{
  "n_layer": 9,
  "d_model": 224,
  "n_experts": 64,
  "experts_per_token": 2,
  "d_expert": 128,
  "d_shared_expert": 0,
  "activation": "swiglu",
  "moe_layers": [0, 1, 2, 3, 4, 5, 6, 7, 8],
  "router_score": "sigmoid",
  "normalize_top_k": false,
  "routed_scale": 1.0,
  "balance_loss": 0.0013,
  "balance_bias": true,
  "router_noise": 0.1,
  "n_groups": 4,
  "groups_per_token": 3,
  "init_std_router": 0.0191,
  "lr_router": 0.000531,
  "vocab_size": 10257,
  "norm": "rmsnorm",
  "norm_eps": 1e-07,
  "tie_embeddings": false,
  "optimizer": "adam_hyperball",
  "lr": 0.00486,
  "beta1": 0.9,
  "batch_tokens": [32768, 65536, 131072],
  "seq_len": 512,
  "train_tokens": 302400000,
  "steps": 4710,
  "dataset": "wikipedia_en"
}
Below are experts of layer 3 (counted from 0) of a mixture-of-experts language model. Rows are named router (the router's row for the expert), gate (a neuron's input weights, with its number), up (a neuron's input weights, with its number) and show model dimensions 112-223. Each number is 128 + 32 x the weight over its row's rms, rounded and kept within 0 to 255. Numbers have three digits each.
Before each expert's rows: a language model's description of what the expert responds to. This comes from a sample of Wikipedia text that the model never trained on.

# expert 1
German-language name pieces. Word pieces inside German and Central European words and names, often book titles, such as deutsch-e, Sch-l, Berg, von.
router:145090084138122126113137090090106179144073088110092122113179126176157093132085166106125135109105080168107126084107109107105154133104135141107152127152076109168105097174200139062164174115154148165128100094097184109100141151138114110162106136125151126084081142168157129120100151148132115132099135107154049144123139072162077113112164113141
gate0:151148096159138147134143079185202150133130130099147101148157176139134195121070125143112124117033160132141150079104099171127104097145085111066172197114062139149156127157160161154053119099143109166097171055163142165142094138148068145128126090104186155122111155097145114089137136174136124109114143126131118111076144132113118145146203146181
up0:139165096164160154169119099079182188124112089106163118132156169131144155077129118117114110142110135099169130148081109143149081075150114105076156099137088142077175133198140145148073125183139146173107140128136183133127125118118131108160195120169182186088145084051143069119162147100171126123128071136133111108130095107096153098112133138126
gate1:111173115115125111106133086123113146124170158101118140135122120110077125084131175122116148138128164128117062108170113159033099085096138155117166121080119100149090144180168103126080116121116141152154184134097163076094124134150104126174131123129109102144193154158134103155068125097095099151096135137177128100133128132095158059189058118127
up1:155091148116142155167115141122168082171083126119112139075104095093133123167116091119157116104085126182116153155089147047110146184121138132141136074149116121111147096100064112096137147077159139091172112097126149159198150151106149160144097142084113126085038101147105106123199145078134172124109149124134127141075106138157065218083145110157
gate2:082089152162096134072109159148141151105092172127116152160171118067145129127117161094146057154083098132095175119153107164097139093093126125111177189114141113205135136075081111111143118118166123166165154185101143101175146108149180062120129081075099145163103097161117073108128129148122080038146116079127138122212196157112163115151097082121
up2:145165152084141109171092102104104118120181113138166138140105167138079112149103102165133131076110174086236113077155139148150117131122124170103141137107095079153092157152168164113132106137120138121112172132136079176118118120079071171134137117131108117172118123125166136135080177028153144147064133189116091107105115090197112110127103108075
gate3:142150105129132104116163047111072081128150170159145130104139155129176149109096150134155093096154111133183122101157148118102151174139059153151102117141089077101186147089158132070116171174104119087136156182137134118098120089160129083156160153118130117113129127147120136091049130112176109090153185100158147145113164144113064095172123141139
up3:149146188094141116130127138152169140163045183153154081172090121111094093135165131151120123121150132108117108095107119140117094157137146143113076128140101138121158144183140160200066158119152077120087172043112181122151086127133144110090065195110136115124125095177145108156121147124114152161035060161126061124096082081183184159143088117145
gate4:114084119149180102142125115094139099091110106140144161120100056122140150118164135142145140140131105061118094110136111072095154137131108132136150125121175058115119154130106110136076147110118100134082166149138148181123136161150115114165081224151123157142033118186142119192167133139093120070136133139125047077075124131136101159154153133121
up4:119108123160114063103132142083109139117144079125105157164121160150181128123121113160154141159113088151146127101137057109167145097149109113131153101161151169078135146148135136145088161121141124152138167131178112186083136131086130161144160178180117133072099126178098156160144154127164064186111118138166100127091140116162031106111172158086
gate5:076189113093179121134158073142071150122176175141150170138150121134143155094115140057149150115151125077134062192131137132150096126106182137105095108071138142173134107080106065144122127109136116193159042194112150058191095059174137120084170096165161100132137136073122095102138141133107126178100173124130139146099117092143109117127088115180
up5:077138146105110155118109098141152042145167102140177153092099123141193149129160084124165129120116157111163061079125093097079128102150145113168118168117180087130144165167144139091136164135105135117115151179065136142115103111152133077179096147210105126138109086141152141118125184129140093123127133095142143099120120122134113109099081110103
gate6:109124100175082099108121142138148110157204121113121141135114133168127112141172048085150172047119119079121108145144153156166054096123081146131189086169175153154116143164121161120153167146093130100153092161076147151098123038131139140107125143154091099136125150113206131089150158131105114136117121100181083127178140156166147023123118147124
up6:092085182088128132100102092099093169092132177137164133112155115094093115114116120153126103130153139112158089072093130140086111127136206094158121164070147098074155189127144083099172129132143134079106170116097092159157152095138110191175102199150174054188142093138046130148161132117150157096155120119126113153107114106091074094139160077175
gate7:149019112107194124109153114110089125150154107131102149123101083113135147145109114116136136099098049112097126111082119162100106091104189158081123087143145034143120111183152123123158159118123151113145135189131083196130107156163120066163116161082156147173158147118134141101155072108167092153155077103101087143129086087167143119131160097149
up7:147111154082136096142129057078126107102099110168164150138144149115191119163115068124108126105052112167117162075113075196129157140170146138092150105179105119155077102129046120121111122136135122102102167157135168149140124069171159134117163153147160112148148159132178144155126166095127074185040117109151166128084116152173121233135127107116

# expert 5
Person-name pieces. Fragments of personal names and proper names in credits, tables and lists, such as Hun|t, Mag|pay|o, Do|e, Van, Singh.
router:152105163075148118074064132092119165164079144096094049089129165164142145135130065102143123112125123152098097132086104094162191124123148136176139125084102180182145094093142187097175102143156082109175139076083155139101136148164075157148089128058133072112128135176159172106113121165126156115079128081173094114127149128170144087113115113098
gate0:211055144145113157114124096136196126084158064057116157105141127076127120111120104139120137089115136163097141138112116112129139080127152098136155129093120136135150099116116160112182123150127091135182158180099113136159131072111144169065173111077061114120101154129111173148090086115101156082175141178132103196098073075147087131136103139115
up0:097181131099112130119112134086089161189160153123172124119127131164156145150154138149123077166120144154165112141113124079112136180139128108097058166131137107129099160187088121102083146093118174165098113112156151115194150131149141085128113186182196181129116092124155086090197130131129127134136107108138164101108188193103100178144077140196
gate1:131138079134073058112114114132160151125105122114119099140101129201185101193164126099127082126097148188122092161124142132143145131146142118136145201136121116141120105210136109051166134119128180130127117160139151127126175166139145109151080160129124168099164133142139121069132125155127100162028139082116146068097171154120096205108069130177
up1:182121122129135101113169168148162095112086161179068134184179136151105160124096127106102118157130121161070095163159111172121134085237113160061144121138133066141157080171154143141112178092089188100120166136140135064140105130108109133083146095083146126077111176103166125149069086141068139106127161161129148145152143137089086125094155158115
gate2:161119129127165118086089152134109150109115160137148161063095123150144160147226162120157060157128142182121093077147185135102141124128132154129069143122149116167122089132135218142139131107147074116166064123113158116141145111139131133153112090120075105083108091095139159108087112098144169142151118149146086138150119143087046116144112094105
up2:100166124154137123149191143116187110192050158167145205144159143143131065103138127112097146123083052155079131158153106098167147179086143126167144096116124035075149099135193071081115208138146191144114143146112151134106161096117122096098118164141186175092136129136141153162148139144139068117113125111119141077123125124119173148132169111146
gate3:118108128096120131066124137145106124160087111149088016127194112140154106081167175149126105063146118175114074159152099139115203147115154135181164150111111177097156100097120115135191134144125106120137164176106142093146148116197094121149146121078103088145120076157172127140071128153143142130142108138146137122111131155164142094108089121084
up3:135172115159125120133077092136122156121165153148142158118113091150069109135118105088188102178106133115070105110120169123068049131137119154135049098182077128152115176141173172073135111098192130165129128121131096094188101154107164098126110132145167122118083163124073106150137112131120139090117125123105109199157082136121076120162133128159
gate4:150121157163154033173093083124052136125144116168117096116083075104114163098083078070113163127106121107127114040179103185176127100072160123187146128112143162187125087137087145126096116105146107137101097141125158117094129101120163100097151087148120101097151165078177117170098132132136110124100083154117093117130109135126123119122171134117
up4:166103122128121104121144189128116099140144126084073125126147117147063155168164115178074106149116147095134218140165183131135129085136122176158170108102141116100143141158171102160144130132110145139056158093131154114125137101117162127089187148084139112141123124159106172130138085152060080138101145230146097138171115112148138205120136116133
gate5:118063130134208206080141135118144116063115124170101075113132077129178112084066088133113202140145110119138126085138150180094096156104166097124139058109114188198145136109117155165102125189061064139111108157150150113132125110115149160113125110100142113169142140156098140147106178073190172090088158102129099108168093097112122065130110116137
up5:154164200118104095102058100144112170155097120142148143157169113087074125131077154113150094063117112121089081121141146091086133083156160122097130158179095111160098124117153125069156114045151140156183153096101078055138112140124145140137107162158104142110104105138153133102161075154097095154141141174144112166125087153105097142129169134173
gate6:203143045097143084141118141102082123118125100059138077175141118144094090081127104155149131144160142154184046128121089141144081146172115122156164112130164137052154139090096169114135137153095145083128146061089152158125109078163114181133116098066163096155145138113111092130097178184102158093160127134141087097169164116083140117116140095129
up6:138064104138113101085122148126132102111130138138077135104123102097090124206075117121114123120113119158109101120093154076157188154157069147170121164144122159108141106136135148139143151114076122032108164131122116112104111105109133127140179108103144051145129110074099098149126096185071169086133103177178083098110159197076142114165101110133
gate7:058058144145102125133094155074149151132104146120129099127115085127148157098105081113145080134099147134080101106180153152164091169089127192089183176116144125120114085109160104157156108177141090096164127109114167179099109189110159088110060173135181124088120158119114145117139100170101099109062131118128118082168080118085135120090126136069
up7:139171123113132110119155115174071178143110129129153150186161121101093118124142146109101196135174153172146143142047093125140120019127143103109114061118136067144157156148112085098094106070077106134076151135146066106155121070143099173164175066172075132153131125150151113194070142129157139129167116095136158150139178151139143136124091143125

# expert 40
Sports result text. Words in sports match and season reports, such as over and to after scores, round, championship, scored, baseball, NHL.
router:138095195106123129080094135154124138146130173159167068095186100109068107133105135100137158155155108118097093135078115110112214174137124078098091114121115120125074126120130121092210175163169126120159144089124115094128106118161083158119105145045124108090127123158152157097118116135122153099112160130129091113152176095134092130180198100114
gate0:178120162145157169073121135099123133148098100108112119086087102124144128099171096101125157108142117150141119106136119150102206110152145128153074103093128111161122152102136155104165121116175171080097090099121108070093118118111076158106177119095127120116111194163097129154052156179144117140169076113090172098121169202130098168113152116145
up0:116095117121162141144097109131148104123124155140106105107180137137101154117167121034113084120122133118127120106116159115112149175144180106084141198118132170128151144129163083136141192160145135170075105123195161109149208115113106110119152152061102118186134191162113100078097075197094128126149141132151146109147135084094080128116170118195
gate1:138152161100087165127106124191126107109144130049139081112104095102112143154116152126125162091146124157169133135192103094161170080141195131132100097115127077107135113144161127146085164128104089119064109124168124163130132163174056130097102197093112136111111138129126158069132158131158159127204159158118057143151157102160133127156163114109
up1:133123103122105113129162137097169138124127135122115162126115147144127140116116123078080130139143082175091156127066133140123102151150070114097177128196133173142111130112126162123178099124176168096143230124108123101121088118108194155105131075190126103128068156107102121127086147127141153174089111132152102171072145157098164097100142141116
gate2:152045106085145056097113097120096087121151155202124128164145054168138141104098099085127144184143095164077081096117099156121150138124132139083169154125112186196093105126177121134158115131117136165133100145104114124111106094169119099118100127071100097204092140162103132084114098106111175122148131130106083153145136089138119129152119094135
up2:115099132114135174128163117126126144145166164137249136178186086155167164132145081152093158154111110090099136114202118144153160145146132097120102161057126146053163098143146140160145115192146147170174177074102103114120132130108115140116187097130194097141133138167127081101124137098118098117127085100136137112151093117106132153181155116130
gate3:127134173111134119051123146165182114123142064162113151108125105115103103122134170127117161144111102171115088193138150077148114166107129148113147099155116123113157091115153128055160151138135143130128203135085082143143144156112166128179097199099160120132177089118166129203167141158117141150144187171125087103130115132089108195107135136136
up3:119148149140109114137096130122159136136133126143175095138126113142132158176132106134112110125068137131097080099106126121083118131118114127176115125149161132122123185111091094171110121137116103129135078144122158157125072147126074126163141202168186104169132087098109174128128114079174083173156097129155073135094131120155202069096087139113
gate4:124088130074152143097160080155131125120156167173127130108085122123106146189144128117131101155165139107101111101126130094108119124130136128105104138119078145131132091162155167146091138117052099173101101183115147119155093131165078125118160179105130114144128124154134143122091149073121109168118161119166131154181164039148076174134163082116
up4:162108135069141091126082069138143134174124094095193130091054215102140153113136145127140212109127141128115156201075143067143167081174160090095157152147083185137091074224091115109175074082093138110109137148153203103149062121130079140151166135120149109050121053141195117123128131165081149174114070127132136132139150131177121115135123089100
gate5:147131163093125121152106069148104109066113048153117139088123113188112138101085142155164147205073126117093112152160139102142112181108170129083080040143164163163099154173072110097123172153079132127145152118082088093146132099143132094135093166126107149156124109084113133140166154063132081152118082104121087115184126133105129108161060203151
up5:110125152160147185142167120082124185166144126131093173112158147126112159115118152147119133141131129171104160143108138142079098116113112158125076201137131113093161148142124132061133152144124114090066052070186093061081110187132162099101110101142116139090168120136122112116134101175151098174102132150124190152129137113031095102105161114156
gate6:162199116102086154138103134105086100165107142123097133142120119074132096071175107086081142104180143157103151084122180163177081174123157172121156076071074107168110108163136130123146148101081087147172074118101142131159147104156159123122158118174121087102154084128114135116147146110125133137207147111113131099134117116178129197159098152228
up6:091153139164064155075078160144093076140108128097144145103126090168140089082136141147101140146169114180143153141052139110103135168158133064127170120125140125120118064107144118103130123166127127125139150168101104153162175107132128181116178140140120117111183107146180193136147104114072149090107180113096106123125147098131112162148150116165
gate7:175164146165090110099126109186165123158114131144148120096115116116096127114132111075105185082145127141124107154133153118161131186190145107123117104147104156133121064126132137099167178128121155110117152154179075087156110137140181158114116189173112122125141123072168170156203083139092085121077192156133117140116163123133128094128156103139
up7:202136155153131092141126145159141127134070136176191174091109060179107127111057136090125097152102116069090128178118133134169112128164117155129102076155150114123088078104083163068156139105153174102116127158109087079105104113120113169084089175161133118121114084141164125096099105118108096125079134130143154124132116156098180119135153071120

# expert 11
Technical concept words. Abstract nouns, adjectives and copulas in definitional or scientific prose, often after a, of, is, such as applic, valid, period, standard.
router:149155102136194125129102114062117168133049124155094109085192140195143159100081129132162108169096078153137095115061101100103132164145140182166126083117143151193095148100131202051148197129177071119153132115127143100149112125184179071145131152090119139134110114157151127081092129153137120065145151113210113156141113129138028133139098094138
gate0:111191132091159115122119132177155188081158149098139154090152096141088170121173170124171132100152134152094133202121123145067178172138164107128084092174074130114141112146131179106127174102152115135186107074105097101072086129161106197096089095170128071130161159106109110120159090095120187126138141182158138129086158156174133127106150113079
up0:168172150154141120127096095137140097160156130109151108071140125166085126113126121117107127140214069134057131153144106110098122156095134206161138127131146106150101135126108109154108111090143196124210092112070096090089090133116154136086107181098146065066089139155151161149147157114108146132127158106145132082156085064154134161156139119152
gate1:094155155122139148124137135129150113164128163127105173100133072099158180134119193064140132146180117113144104128158128069133151149078128122128146089111062158183139165156147106073127103148145093112164143128139122139013115172183169113175139197115144139108138130158110136133192184107161151066099167165203177148130092138131080129099117174151
up1:149113112129166111151151152087177116097113130158041124085186141082146161125126161107143124119143103171121140065118089191135194099090142128178075080094135137214114169121141201132107124104180136048174153113074038149139096163037126105211143094140097117112129143091153152129070081096114137101154136124182142164097073115150097105096091170148
gate2:166058116129201039164105126137125160151107120139153080085167163134099098170098178142148105171155174109143147092142125151173203111122151100128130130122067148149130091128127159038095146100163033064142120155174151145060147159134114087119189105136134119132111127164117089125087151195105219105092158132166136124123122165131137143156081137116
up2:122120133117155106141120170156113133115094183132179107136091150197203082141092170149136150162170205121133101089077110120107109057118192073143164144114119175140119173095132217082155128144103080118123135154120091149141159097133099110119145099155138138101100110118108136175087151159109134058102140053106146155093159116071110116158136127137
gate3:152141135093145134103067101078131100162095103145136051126155116130132127123149137133174099138108115138135126164148086092076117200144095153120180099103113121095111080148153176104069158158137126159110156183178132094118097119210123119119104165125069130064175164152117141117123105098156114113148130061175111132103132033116126153143168104137
up3:127141101134093204128147090048164122094133116185124115114127110097159132134102144111141098103080114106155109112124133118089100177111099085158109120105177138129063114076128129150073093202089095141115162178129176155176124113177145153161125127122112137092145124111165123142159137103154131102178129094155135150055082150121141155123124121133
gate4:153153084140123162138119090104124145141131106160114152077136129132192127125104207098157109147142122138176102165134084131102151073114122154137153154116165138163171156148179143077110141152110143093126130166111170136150112139139142083158115110121145112131098092194135146035098074137132115097169138080202112129127117136143126083158083141088
up4:110165172126114108073068142145101113153121116131114051137186107125082116129146133119083132115075136084038185115107166139154140099097146102143044141120116107148164149111108152131161101138099076131151114072092097119090174150197152165120126187134128099162185093081155081183110146129109160173065140084076108093108149129185145122108111098177
gate5:083154166187124120083145102140089152111105110155114123166122112083098136132072171138120089186141128113101114161142169172135145061157098145085142123098141125108108123116122130145122121065132156111135133134089161129154073107190172109132093102099157124109038132072139120097061118175131138195132143126114109100147166115183125124147122174217
up5:086173114144127155161144140145151083117058090164129135132124083097068148108174109140103126147188109107177135146153080132119137114100158130125133131114089147182137172160159136109094144123138171099172126155145118118156127147125128181143136128087114169180153110179080110175139114177084148115146099129086113115157123115156178078128075127126
gate6:148148149124152131165107154103187125116156111142096109130165117145106175098143182065134149137110111180097082102146107124121159163099137106149131057148137127152114093077176131087144059093141124169133090139098098113076103143147099092166136137145077126110115179132156116116178078124088169138153159140068121140039103108140148165149107149115
up6:120143175096101109106130154192198126154138179062195098133128077083128159145141133132110144148104063105102116169155149066180137109152163132124110155136163135109139134170110175105160145110099060131130164059091138115184113193117115188090105134096162094132103143140176144120163095168125146126039145128164165113185118141072102138170179115132
gate7:171147168157140119082138090086141158101145132130116100108140161155098120120125109094169083145089168152121133151139161150096174106095172140075162134109152134134125135179102101098134101165076117106124130173105121162120151098107107139137132165135154098190090159127121182129084097162141135117103121142194108117121107109140127097130116107175
up7:099128192101144131123078145132154131124130087182155138178165094077120138143110112111177145114135032080115130101148168123151096105088113125100121152115134074143097148088124159179117103117094099127106149144104100115083143157150110141100082163079066161134161086121099167007105145162114138107135096115148121153154183081098122113096143117097

# expert 21
Shipwreck verb endings. Word-piece endings of verbs and nouns in shipwreck lists and similar narrative, such as y-acht, s-ank, ran aground, sent-enced.
router:135129116109195110082117100120130177160149123091105068147161121143170157113127155108146106109111117155094136138133134044174191095127143137123136099130079154168167142166166198082126174057151090174144082130102170097099141103208064176084092160071156054146119138169133123097099148167138167130114131141166099092144128170173099094133117089153
gate7:129107059123088156118150168145123108160156113090107120162122128142138134141102141110158120131191141134127166105064088166167111076063169113150140164142105176162090142126091145083155076087121082148099148112123180114135089112157106189136158154136101148097086086165102126023169152131157127141144192111097104110145111155124170136103075195098
up7:154125150141175124184093158163179126154104091126146120133088123094116131131122147145126137058134152135123147122174117131145150111128127146151098136136129105149186147101128138151129129195112101110151102186198091133154162192114101092198134098130187148131115144119177113151097134171153126092084142162141120155115113110100124209133122132147
gate8:165175167155099198126090138073126127124097117081142166064185127103134153136092113174143096092148113106140134086106089113128133122126156173108098076141156131182165135101095129127081117135156098151162100142183123117178062163090087126120154130074135091213126123158157084160148118114118154136095109178145097127165079138131082150076126103125
up8:135117130122135107119103138184118065151131085151122113094078151105109158157195120103118137135093151136115162181213116126153155131175146119101116170142142126132149132158113102178138141130143115125091049142096130180117101097149091153064132094152196168152118131145066141149125105084134168123088085127074093149122087155130155135146041136089
gate9:157110126127135174129167158162163134137105135133090098123101093113159116126067109103133181160103069146098166118101103179140141129164136124128189158159143128166149148092070160098115108128133112147114119107130107132120119118115151206121152096164155114075145121122116096142167132096148184197099181145150097167215130158113194098104126107039
up9:104153103087158063063163179116099132091134150184081147138128157133150136088125098127163105072110149127075120106120130145119099120149098107085133136161104109127104146176113080188143137096171148154185113104115115161101124125117121127129170095137169098111094100102042048128128118084089122174135132115135126160167129198107134114141087080047
gate10:116070100134094189126131146144111168113152098094130101161098113103151184080128146153103122150134105174129173128163139035098146087156141154106137110152143137190143120103118152061127206115127130181099124126125043140108198078185180154113164145146091139117122119171109144125111097129062146112104169131117067159126161119156080116141088112116
up10:105161161200138096170131133191103180111160126128124149146107118083125121113131120164189185089124088146086123123136126135166110134133100129106113122127175203093119123156101108217111147102133124138156183115077219158153094137141137172126181122108160167101156068093137083168195121074139127139178080135110081166142151141171115117124110134132
gate11:134078176137137141129115142107122168179177119157146130130088141123091072085087155161155160121153131149108137127143163112132142131150127146088139071153093086142111133127085180182176120188178124103160153104107132069226154101167135142102204118127106085177145143139080076116135074090109072054119116120157109152138094135120147082112199081130
up11:036141192117075155110094172146106143174132128141119137113127085172202134089194091087131157102139079140147146177143114148175152104093122086059132160150097070042162081143145124172155137170144159161166164082165123145146154196106103160102173138160094131123125154093116112142158104178114136153151173127127143168133132118131130071110189104089
gate12:059111138130226160127150122152131156111100145106044120109149152095079092111081076125116136119151093141154122134135114115143185156087108137156108062168179119163045166110152079161079177111139189099147145126165120107156132092141151124038119152129119148079195138110119138126064127114101152162124174079066150154163137131121118112103145160106
up12:114140120102130134126137091114145162095173167082119076142159096121108128093124134097095159105134177116179135131115088112149142095111149103106117108147146084117142181099141103136084145103112155135113136092166105119123121110133067150067134213171167170161162142104107136088120069078129203124175175104156094139143126148154078119176142137125
gate13:131035146104097128138144168107108206118146136084113116110157142144095188118174083114098126148137137098068100132142097099162169126195173086112134138114137165102093127108145122053124149129129134145128137111113125069173170086068183153083191109092133115152096126128135096123094090160109142160105185183117151136157153112115180078112089152147
up13:166195112102115204104130120171169101108098116146149161128062116104104093204126122179144200090096156136102132169168175100100072108087186151144099101128127122093120161187127145169098119098129138111051119134135098149161118123146103090126074223132147084082097127129078162128139130096074096113098050137091118109116103122193127179068096152118
gate14:089087150099136123181167139179134118153133125136125107084124128143194113115115142129146108111161160125136149158128091051098127156151120038090177141146071146174124187126097136121137118128160148176112164118108193155150101115140075140089175136061125130078128122064080106094122140129131132117129127107085102133200161141134057137151176134097
up14:130183156187092139151135114130128105169128134124147160117126134115098078155146133143139178122096085108119124096124131174103130134096150163150097113081113118109132123100088178118139122181162094110102153118157106125139135133127183067126097131112206166099099088161163103145141202140149104089101133100116098170086140118078178061132110130191

# expert 8
Name-joining conjunctions. And, ampersands and commas joining parts of proper names and place lists, such as Bosnia and Herzegovina, Brighton & Hove, Gisborne, New Zealand.
router:219132104106132100119102110162160188169120149126137074085164147206165156145121107063118055104142084116128081126058094098150180113136170157150116111081112151147134118175101195089142111114155091110129101094136142117150148132153126138118155122092150085113131108195109160115096161182152151110098123130174097097117155120139143100142096096137
gate10:108162094147150120092148097119163099072081125179090106171140197090167197109112133101123146158144119100145066117099079160173182135132111122138124113132109162109141135126135139106060116155079114154143106143134158109093133068145173162083174199163121140118145132174096098105088190125161173073191115164122127088090156137137122171122111133133
up10:120141078170147103111119064149101158086107136134091077124147152166135147116119145140093123116178099103114109128094036142135127121153083122133134128128057169139156142128142183158090086106081121175157120134102121167057111102098135120133143206151096095056125189207133103144112146133140118119139109131094059156131136125144173119100120141116
gate11:187142129171129136132140110174131139167178113150125158089109117136139110146126126063121090186156116105119143170147158129116101050167177127146103131155135167137104112198141129113121156163130155128109126097168041114129158130039091127126131118153109153124125119117137101116108138149100164132188118111188075139103101154127089110180121134141
up11:110102117142118092123137174169148166160101101118181084178086121134145150162201159121121175096153130146072111146143126115130168094143146094127096143175113125123157159081151159094158081065128145107064101123144098117157081130136186119125095130105142079126132152133125155089198141121150157190174127126106134046186112085102129131147177073132
gate12:098104130131086159130117132127090162141074106188181104155176150134164122092071118072145115191149068064140162138143164134125139155143197081109168087124144169176117136124107146145161149119158079123165129112152108094124165087172141110066151101115109141093163144106100102132119143153128132109150134154143158140155130113131113132138100120096
up12:151196149100112032153099105079132143116130070094107108096095120149104122145166121147129121152058142198134140085110118112205103075114089161201107109167125093111151125186176082107134152132115141162101165143095123116145094196110117115195060150142140155130093154118131159139099126179175150123083126166144120134075102108173127117141112098177
gate13:123136162092100097103129186131112124112166152138170086162131143120135100149209143157140155123144129128107140164107135094086116150088124127160071119079194078133140160200126176132113139138116145083135105142118144108180122144101143151076123141049180147154110111159120058158148198078206136115122097130108094118174116078207065086151192070109
up13:132146162095186161189160166124137097126121182114159150129161142126148142108179126170105195161117136156128159142169140137137119173131109099158124137136216100104123076095165160110128154152085117095044148135168204151205119104136143151084135158070147144113138141130130083169135148089180097157146075157086165130179153137130117089100161108156
gate14:092131083087136103144141165104142167100146114108095146118123112085132148159108126102122083099071081106092147101137165141125123051146166169079168151176112192133108156121112110149132071108108048102105153137153134118094161150137154154130151070200116086154129169105141157140094146081143083058078110164092161114116163112117123090139142133048
up14:177136110134105121132128133159156160096157045156090089109100090125147132183135159111153045156087040090043160151137106097078183094164161142131147131155080131169136160146105112088126109140112120153106166141155101128104113091157133102176145138144144116167112130131108148162139167138180143106047203166155084148130160172167159116162136156074
gate15:127138117180137159162138094066133102120157128133122141094166105149127163153135151114129119109151115176079128100169093129122139102138158145122080109164112112183112191164066116122129117130109069107160155118102086145107169135081089133122134137231176145202104129096152108135122135129155153065141159124181088142118080202113152130112115092108
up15:146169142106161082126163111135110133167128139116145141153106132127115049157135162122174182151100180115127061117073136115134135153100140159148111123103046157190126155125109075081185131097168235158123117119147211121162104104137150097163080136071113154083119159083087121129095125057109139153145141173138098146121151093083105138140157088131
gate16:130108128083118141076081120102121190160115124143125132116140095136163155101123119110185142088073143053124125130105207076174142158143112101113114097145114129124151199085086120091119096169114143136141093104078133134174125182128068161086157053159102099138077125088167151161133146110127135081122115109165113182127126158126072148141152151168
up16:108113103077146123129136135097091179209054105150139109170143150150192121124137124153121072124079103158164202063192134062185128090109144129183097182082100095160131116120094083099105145130080076143097163161142122182141140116155110108132114089127174142150092174146167139165091130122126087059105162115156109176123148177143086164060122145134
gate17:143148084103144076161122086126179110162104152108113123115184077136102126091168146110174079116140116135131122182095134057120158121156123124107096110083088160200118183201122170100163115151147101129131153108153157107134084140161163057196120067121136126138106172133135125113165152157162120115149115177129126143093150108169157095071087130101
up17:076092191051168134061080100116085137154134159132078054115094096132154113130126074130119195120101116112073093213109142150119143142135143070181123129111151080108147087145163128123160139126170128162171122126091196130161133184178113177089127173103122094124119149131151159081192092106115128211190166072118139153135144153122118112151143138141

# expert 26
Music credits, recording. Words in album credits and music articles, such as instrument and role terms in personnel lists (guitars, background, live) and recorded, released, studio.
router:132079136131130117051105103104102092109169155125112104079185080150074146113119117149139110141099130123098071089112124108139192169143085130126110111107118133171122118091194169065120206185173113124181107074059161046118147159162097095086080168128156124115081133207118140124097137174153116108080140146177135127134106096115095131083164107106
gate1:119114151137126105114070083047151118119059160135148111166153083120112108138094113075139121145089143129157117082165121186158174142121087053096131133174174104124103120096206101160094154103131140094114154088114121135075204112138121130147100163150131088172113119131139157106157116115116095119110095173145116180077144140100117093133136124084
up1:115095113126128088114138150128076146099145119119091137144112137113141106124142100118119127077124103175143160170098102152129104140094095155170190117165071169217105159137127123139125170072151119189169095198200059151146126124121146113142112158111080150115170082095151116195189073079110171116150117158141131124133140121151057109132129158107
gate2:128150097143116185161152116113115121116098126138093147098106126237103147153150144088114160120158108142075114225134108116138131159122103114145176161123172087133119137132123195118120113120137078149127106115090065152102132089219184141134119120120139117111124119115133117174146141122137084108141127200135108109080160129112112148139131132121
up2:154136189153164081028110107102095158148139127079137137161132172082108123088128105142103084126121166136165135165142151178072154074076163171058077078129091155189139104124123089196157090112133169106172113142177162128169128135100123076141147198092113091175096149134101139094142119175117127125142062087127103132070109132170123111142146134130
gate3:111102166165102100125093097132107135113111116074123126083146174179094135153136131150153078100092101127075025102152078164085169110074075103115084091060121102127123153154101129133201162077105120092145116093172155101172073124134139106123155131104178113146113112140094104110128162185145114102118137071177146142120156116101124123158134126078
up3:121072145136052110135126119124092108107101109084129155135113157140109135131189140117157084174117088088109117150098097158116143111108068090193154177143152098126132171150095100093130138113142156165106156127126169111081123077095109036118115101147175138167111176095127148132140159177134119111091105084147106128146185075068191094108172125125
gate4:078138099172120143080132125078082071179150139201186206134138091112189105101108146105115161125078110135098142094165121155160115119106098181130102120162169158118153104088154101116084131123119061115142158145095126112076117118089111116094073109221117190103088115122122143119163149164147133128117166159126117137142121116113133120089112099133
up4:161170101130182152117202112095131155133126131077112121130106135128117127131114105171106116160170072136088124155058169142154189162107158178087137126088128114092088125118085122113138039163170114042110128112181110096123134104136110147089128123118098092101121150146132155104097149120043053170132110146128134135102136126116133197126153123114
gate5:058132169092123168109116098175120091101112143106134119136085128144094107110120107133092078166156142146097173142148164115169138146102178096201166127114135172041087145142118136114175096140107118102095106080112171119146138182083048117135150116126152105184161109134187142163124142089123089162108139115100098170175170162106137141164077129165
up5:130166122220161146156099131143126094100154105156134119182108107143099100135077140103105097166129118138098122087116143152117098152145129134151136166162115215170143117079153118081133135139117144115201123127139087083218158154125099055115128134128131131183100110114152128166167132125077148113147162165116106116128149161110112194062106143174
gate6:102082122132157099140145169117152063121178163086130130150104116097130152173162070171116087162129159072112119111116127095101178153148079138143109160102143110161107062121108151155159079104092171136147086117054106179101174101170092109125182168094135158097119179115147113141120187116138096174124143105162092109129128121146121152094142141123
up6:139097105087119109118117151121099163129095131056113144123109097175154152103148172113081146125185133180113114181134110105138159099089183143097149136131143120111125118210107097117126133124160082136109081129151166135115104159125171165145101076150116122145110120142115129120205175094158145045147066155137136075181116016149151133159146156102
gate7:115048193143117135113070141094168080075097171106135106101151066106093109143044157161184149147187181108147129161153142135108143146194140063171132119118164155079125130126104137145200089128092091110136082155176162136082162093071171169095105147154125102078109112068138150120124152156152144125081116101110153117136143110154139112114179103126
up7:095141104132152208010120097125077098189083104129131153142134121206172166087120146094149123157088050171111172168093107124137119113133082171143096127182069109171116112096093171104120149094190100129162121116119091136092119067107167143130114113114104108189143136108152121111125145075119075111088196092143174138110164073105085128150179112141
gate8:127107068095143073050159098133149082102148027126160140148123125154104093100103145106151108089145132096084125115113162121122162138123098111078166072164089178126103115186173157121096141155193133128138121114111098075142120143110144123156110188172075161111094147188141148074158177145144121150122085162128127103108107142160122108157142098056
up8:136196117115193056139153105164087148152117102138127126110135184169097110168111163170099196178105179141090132136114153127131122162095115104103114082093141076114110144096127098101100173097139144148158113116131191161123096143112059157153114101128112133136143202155101134135105193146149112120181152099070142143156110131113063150094076140124